Below are experts of layer 6 (counted from 0) of a mixture-of-experts language model. Rows are named router (the router's row for the expert), down (a neuron's output weights, with its number) and show model dimensions 0-159. Each number is 500 + 50 x the weight over its row's rms, rounded and kept within 0 to 999. Numbers have three digits each.
After each expert's rows: "comes before" lists some tokens at least twice as common just after its tokens as in all text. This comes from a sample of Wikipedia text that the model never trained on. Tokens count by the router's weight.

# expert 4
router:470504521470481525476354473544519592510468528491356587472576595471527453486522445433481475456515543458548513538504528468442493546518500524481454474527502532493448441432554502525638550457421562515484459576490506601473540474439509476508538472472478537513447591532510456430448412522466525521477494387537469610536514463522436511540474510631526607455458479475433448507551449534567416478430528551506488515435522568514486500482408451459484569420480485552483491540419511440586535572465506
down0:561539536445547521613545501526459541527556532559574515495438466544540503485528437486496410579425537536422498462401536469428472533569495490498553506527491553554555497503439484432428442524582532546433483439506523450531533439460481480462421540509553593405498443486419563511466604558489500559509430527522492414535516500521463449461492507488392502488502409555407490525525448501478522538464535533470650486494578398477540457478489512540615563445533535422530521480491414457474502551457400
down1:437585478564541442499424501534488467427482419470530526493624492429574450453496523605529508488536538567458431525478491503483487502496410399533494553537419502608505507569431456537521529531482484548489492461498553509530492547488456537500590495471522446507486452434478560497563512561536530532540575611554545418575546546557489487530499480482522412494476521545354538455404445443526564567430500417495481501550519585487500504555479531494460512462443610457441588515505410566535532495514395
comes before: " ", "he ", "the ", "\"", "it ", "that "

# expert 12
router:506517503519468419441433463586510541467465487401432567489550477450529497413576440498407457447558551453522575506447566427432565503553538506425481468503591554517481524451482506498595526512470491516531470526414568536494544524434506432398443501515459446515481537481536379467509391571445450505504544420542480519453451438442440501553430484473546611533507474478424474488533488576558446435491482406507544487484464466420484435422442401461444566456471523454590524516488491461526495516529414
down0:442438510433420470452499538563403590552491511499535453539413463536519434537563572559387532515485482506453492531429480485501418577453562480472530526505570450492618491510535476475589524525432514540434588496438466545520458477514470600433470644494440464589422524525445535472516542543545392390494529491536497457526508579478451504513472488486483471523453450562476603478519389440519497431443552520441513512565521505490536505468498502483429560474520523454509560484538410559541511542395509
down1:457441483388498473480438469517441485473510555474490416497499466458424528511512471416467453559579514447560555496451445367495541563451510502514523583493589493510552558424475511506444513569475540494456470461445511550502562546502572628450518545588467457527445454399514538455553496575498492515483451613557474448454528498441467497536550413475476586476491549505493509507453449446490411499525548443554557472634402503538499481481501473492553493488534404507559444465456590582472625492543496
comes before: "the ", "a ", "his ", "its ", "their ", "an "

# expert 18
router:509487468556475427568478426530553547442511525493442491486576522501537404475541453472495451412530567414501540516505515488467485522541530533533466513478608540563464465348524532543525554476498500602572468479476524511421488437376478531452454462528499437490504540562575454463537462518444572502530437457538545542487556529589560499564447470464475541484488411473376434473495376477545516560476421507558476475505533537471479413517418420428536578529402481502528423481507520430450552472422452
down0:579542567653460537460457432412446524479520432528578540512562533489511577516502468430563533476517420485510523453508477460511520504609537528540547475524507536451366559480541536495474505532439418507505469432524464473388406487462488485504520513510487511479562476476553397498481404444503481574485421491486415559519530514522492508479508491483513477593511553535559535477560607518402582541465432416522477603492433482510462536474499459475472389541503396504464539509539606482448434484577512
down1:410489477529444589451521408494515469464470435482557490499527394423433442507496524547520424454561503498486601414611534457534391540502567469499468544486486523469505520450474553573577623564480484358540496512488545404515471493484447585459562535601519529432497492475493489514498507535443427497469551437497591524458545473612447482469556516428469451406515425551481488523530442507476467440485449502456479581474588531470434531562503461482503532560449492410501495549547592471469506528519509
comes before: "of ", "in ", "and ", "for ", "career", "to "

# expert 39
router:459517457501501447591469484498549552531508510424449517465484533473577492512590469520507485394511523522507523462404577374484488479490594418502430508478554517560490443478486454479529494580498502577558472456471519518443516469466525475468492574493493525471398590508528505413576458559495531446480514489517515527580506509470412473521409464493497523512458374545441498509455354507583509528533457510489613489447590490523464490488454364524504557492494469487522400487430330555504558494464467
down0:533445471517525425492530502490573517546468453508546547572542511536520438564491477550536497488587577499466565531571599478507557571471529494451539525540484441571513509424565620558398485563494431444512495449544464512469475584452546444490527528423443535436471420480508441505530398457510541393540486468381505541499496479546580397489507502426529441512554494585491564478431525508528442467486464567395472454408486551568458546572422482473545483433559451480376459518522451507492459503455530
down1:530522504487477623508498504486429488535514445420504394490514489574569538454531516579410565576488399475476463484470593488509475512505478464495427571451503566569515475523565433497515541427541528514508513471559539568456457452500534492474503379513515573549482511525528466531527512493494551560514529520531483493455518570515541501513505481505527570503468592520499659559506551539614463637422461434457529503555571522562429444551415465521429590510514457515499383529427601533493431514547535
comes before: ": ", ", ", "\n", ". ", ".", "=="

# expert 24
router:488497515423499457609414525532543562499416498470498509448464476438555484501544456528441439459505556472468498555500591506493525537540500412568532559612553575510427455438533510527539566506490566547559457534490517531439467414444482434522468534496490494413424479495459488465454473544438578528505484444591489550522557531530486563603477357577448600493496490450497508501490370524527520572416420529575495496521463508534482464471360460531516569496484522501543419555499435485534584470455437
down0:515413555513500571460512427513544506518579468421457518483524508515550605413424524514502493495501616425494475470484649612517522536451464596589558409479600475569528449488510539545487506508537486500546546428539455508469494482460480438502504473493494518490570456475567484458553455507485476454479501457522491515383606554520578593469522460466531510545552429527470564489498475447418535546516472449484488532492481550487372498545468434370495503518417499542416512554499439550470501507373515
down1:491518464361392483569523487563447408530464442530479505474490462496509551586593567529446454474511559507490600631460497519496481550394418534499559454550487507537495494447507452515509508489414461402520497516516432468508434459534409538401502544528476513457544452548578531502481571427532456482571435491521479527491440570454638412501494547417525515526541572564530570528486528640502541545500512498520513492490560419476445482507539481386427513487495563448513457542464480506479484554489490
comes before: "of ", "was ", "and ", "in ", "is ", "to "

# expert 16
router:480469489499511417565420465607480559493498501476410523492491480478545461510577439496385455441475504460552545571392551490514557578530524447538441508489541554519512517404524510518635517518477533514525478473399562599520533344438491470505451520440495509522459505547563508512601456478474592485573464489518496500469473489501571503561469409548492583509494483519416489484570440561564622530491512494552531521552430501465474479427416416446462571536506429482527478466536402472497506512450440
down0:449480435410516409515508525596443424493525491549525476509472562456625414470495532500450485448520511507483430447490505461507513572436470450416523534506513473454500418523504494578568465489461570556527603468590544445534546446496477583423461536420533477430486551595411551555567409611488463424471472436479515465546440407605509484540567484457470453527435355518500512444448487398473475581513454470496462465495489511548436493458463501475513439528493449515511495501499512515454443412481521
down1:475518492543501451606498476531570498607479511505508508477510486510510471441438466581459511554424543697494518585499469552471475491508465514519561536540488500553382535486467449457528550478524452493490475554580427503479483442490399619543456448558529514489512485485586511573536632528421568465452445468500492502543417542552520514500422345508454486409436509499499537460486499540498513491472542561530471421514500505501566517465371482507423561502497461542523507526497554535420555437550445
comes before: "and ", "of ", "in ", "to ", "for ", "with "

# expert 19
router:459435556533498435486460481544510590456502455461460531494523507518533485441487440519481496424489550547523540534419512536457463499560590482516506481461512585567422561505503486596635561520479502535457482505444488588490498459421435451498440608530461512537454569510506449425501443576480488551543465502641471568514411587541496439497403452551502513562503395517493436477433477560594542543444461468507480563458514609434472448542508475473460479424353478459523495540560426486500496508493442
down0:427541480379556427586570480497520504594446474480466509518525487538518502590571496493466485466466556521440505488464512461498584493518442392442386494573556449401534441484572551516522471558503447505534492514529524521550546526587495420505496493437492436497525481530447497404523476567582458453419518564469493599524520523561503456492514517573456432471519441490589523508479435494611490567467365568531476503419468501539469435508458501547483569472586412451435514572424512579571518501483489
down1:535534465504442485561380559427562477505437544542556480557517452404489515423512463370452479550482461530491535461540522460442494561471459501501501472639470543476503458536504468416389504549544467469430492527499521411465557459549553498436493537546480465461509484536535509502456481530394585486494548455486503462459534447497554569454514567509504446405501318437536576439432433501595474446516548489506582496499538483553506472446433482560544511504586512542450456384482549532516531515566504
comes before: "- ", "| ", "The ", "In ", "==", "He "

# expert 25
router:487451501476551425603511475533457572486462453490407562481497482534533523503514506417463419422488548483520500542430508476468423537534514482598449505577464511572454517455529492572576587495375512653536516570447561540364475483446503498453415508536483505531488539503486498492481438493473586524524551473504543526502471524446513533592460483497503534531456399550476534508492398545532437510543492531513591542486519428532438521494453441454522649517415430506519438466468503455454574463478388
down0:513494476503510584486451554478439504505409506537515575480526545558452466468509501536512533471500557543497484612468447483446553497466497554403459558502501510492511518483431507471507536540543598426490481474563539476428558477494545547468521522384544465492492600558502366438516561395540486446441480617500497495536479435445383479444493539540513385461471500535555480561440512550530485512406464573389614433527418590427551469494431524495536559466459505527461503578535439515478465415475475
down1:480513431486503490517397511556438587381495477528519440472442490471495433504587513485530511535491511491508460511496532579532495542541558493592466495578464526550435482521403511466488605518542472510506541489500624429468590490522507576501451527549486500521532421627542518436534521395507547481377455596434455420450482551511608510531498528525488516483527485531473567456501430382563468517480436485512432541533457523442543443529506522522372499501546384584493517453440529492493511472592486
comes before: "| ", "|", "(", "medal ", "votes ", "– "

# expert 5
router:530500530431470397600368532566542527513465526492456521478514558511631524539536445449404513481494560474547550489505525508457520434578587493498466528534541506490516523475536617489665520484484508586539474549477456513494599423450503456477532501503522530464466554596515461437505472546446586450512471543522477538471458460542515494536350421487554589514409465512545463519533465542577452384477519433491578538508448481535517550502453495515461596405480517472558500513495465479511429473458489
down0:511467309511413579490553465499477476505514537479501477482534455454552471550525474486465451514527410404520569427555477490511478465496553473537457499474556460482527461416451566449526425420549488639489467466512465509426446448483562498541511481549453486523575540452580542393532527534512511544548507489598542580456461500503496468527462557509533451479509502458586578535495454554616516578456462476499509590433488625511481478481477486526532521672551570490565482525456499536564484519522488
down1:516411487422463451583406587496525426524507423549449511451442527462423478476480536466469513547567417560474381474500502593513544528470530466426480489433503566570517531554483553450548486526511475486397497574495455542528531422559548537526477594410597461570419469559512489492440586605491595483470565501454458459504419537517503525459452509487591426517461500465460468419528543501499533594514557507441508494445502387557564461483540513582437564531542445540503495527494528464495418485464522
comes before: "and ", "which ", "but ", "he ", "the ", "with "

# expert 2
router:544498537516468515493442514552446565448509493429474520448565524484508510484551442469457452356484564450478494475422570380489427545517523447523473477502536536505472493499466530474607491506463526613536391528516542585508473540444464470392521569567532532545521612462507507475482453568455573487524431483499455597507522452456555433514403464486460482483388478437410515507467523568546486531410450524515638546474504517497484481529353441516506558483479494504562442537472472510417462556436512
down0:443462485479499552429414478555503527444452491444481447614462413548526522463424513540470539508520465525493511513573455499591450518467536503487518430563591588527477636497567546482443446532489496509470547510486507510533495582500504494427456511444448489509496482542521539513611590426614542525584490481577524349533490424561458423469454368490512472536374525482428425529609514475449482435519514478484509471544464501477516447486515573512459430455515556548524522480456431484447569511488534
down1:501487466524484535522430460529477466481512558507498512541567577484488553527561439530459476523468481473523472421559361531491394535517486499420455484463515547405560467581502448511573544564483519516493506454508455525512499510483495538470612522541473543564505470486577458492487450483554407560493505463534501482530431511556500424465446462585506466531477769520469367481595503474476549506510461479501546586459518512511542511533527503457465401557432500495476557485535460483382487420513542
comes before: " ", "0 ", "1", "— ", "1 ", "2"

# expert 33
router:481438513532506458538375478526445551438412433543467520510569532434605412472612404456453463426485479473494489491472577486553488490537517503537465515524528485565460522416485554467532584434462471533419473572408513530441532541477488442493492567495448526458465624550580549510517531590387504584509586406520515523548417472506530542542445494547518545490432461505432507489506398581534453598460513499582530501478449452442479492464490410452491510418484504492497471556458412498516519476456534
down0:521555428565453538574515474564478473498510547493431540484501518485570462475550509494463526503570562521578519508564380455431488510588570539480570606425492466491648581495507466505515496524494542503536498478463542489585419479427499495520418588464514535492545569486499496569491434462448520428559497514535483437426466444508430437490463516552464506546542379511514453524523442450519663511463510546650451478514504499504534578454440522565500595542479487540511460550521477499392486552450479
down1:495539513478472435397593550492524579537543523442511511473509517496497521501449471580513513418430529501465401546488462435451515556532449503468452402508491479491509521542492491551554557525414545503459467513530515497431485517510547458511517437480546606454516482516365437486480558429627528463388499536517401471555462468477489462490446544466568489430466629540504508519484463453531477399533427552487463472505497541491579450502495524352368441486513494486407519494530545438431540410573478
comes before: "the ", "be ", "have ", "a ", "were ", "are "

# expert 28
router:517449472482474385519444424528516601465482493470462561537535555520540583486521506452432534456522524472472555536497607478439497543547540512463508543500483604583478452412500479490491538596492471510483452538489542532456470462382496456535519572515432510504455599571571499457528418491451471542565497498494486495531466561459503515566386439562486571571400384443480542495480403562483560495448484469476629485518551458478487549442492507485399543526465461482535473578509447397568487532421427
down0:488546544507568606423431519558508521521450511492461493440564522454464457453473463518499498592527486596467434470532589509502430573450452534632513454561489416516483503518480474522553409601542516499458571535524536637513380496506500568497513545436418554520537411411583516455507519547463537500541569544568588477498566536449500590534462557508438443422537587459547511485522408520569487537487472453511492598516457517522568469529509491435464542519464457506560478494565517452516587530472522
down1:535449534527448475509538524436528429491577507520552482453549597498512490494499535533508421621495420522521475568443557445459457409392441388493409528461529496540535627571571533551511547512536460575492547528442515504432539620407496554516507470516528514537514533512423476474430439516452503574522561528600501504446438475536504445524473420461560519464403452502452590377560480496519490538510608478467528527598496455512472519540504535521441540499479519482548532465560559555532435509443449
comes before: ", ", "'", "-", "i ", "a", "u "

# expert 9
router:495495449501504432474428499526498570485509527534517576405540553492570455490606420364457470456613574542422491472465552511490520559596656420493479458513546550532439528421501471538573521514426501510532482524507573557492502516485539475471473575446568588535571568503441445486498446463408490464535551462533435524535499513502435515533460505551521572529472434550536525502516476542501493471421456478581552499457434559487498461503457423500462526390436454442636460473522508516448543502457424
down0:480459515518491466559535435579427466526552497459374411512522433431489479535473445543506426428470457474485519537546542455532538590457556535530495478554523390492502445512440520498561544444530509470447518409463532491498583552508412521584458548452539481519571543465490468450588540482611359517540516493664575514432497545482503542604579495434550494513582510508496523470532529498488510462541477595489504484469478450476426551493471497353507552527443429520518477509518487537508487541463404
down1:441510450452526565527532518520474482485433489556441345476443501530537548585416414429496426582509411475497506497607529515509504565589488477517546485538467522559524421454538439483481485518486508573490501651471531476425483476520523515522516477449500452511568535401559503470515545535490582602529421564482504496499493458517523449577525481576458505474446368542476494492530568488454501520497473483533554488411410518499545473506452527556543561526444498408565428565543545617450491496456403
comes before: "the ", "a ", "his ", "201", "200", "199"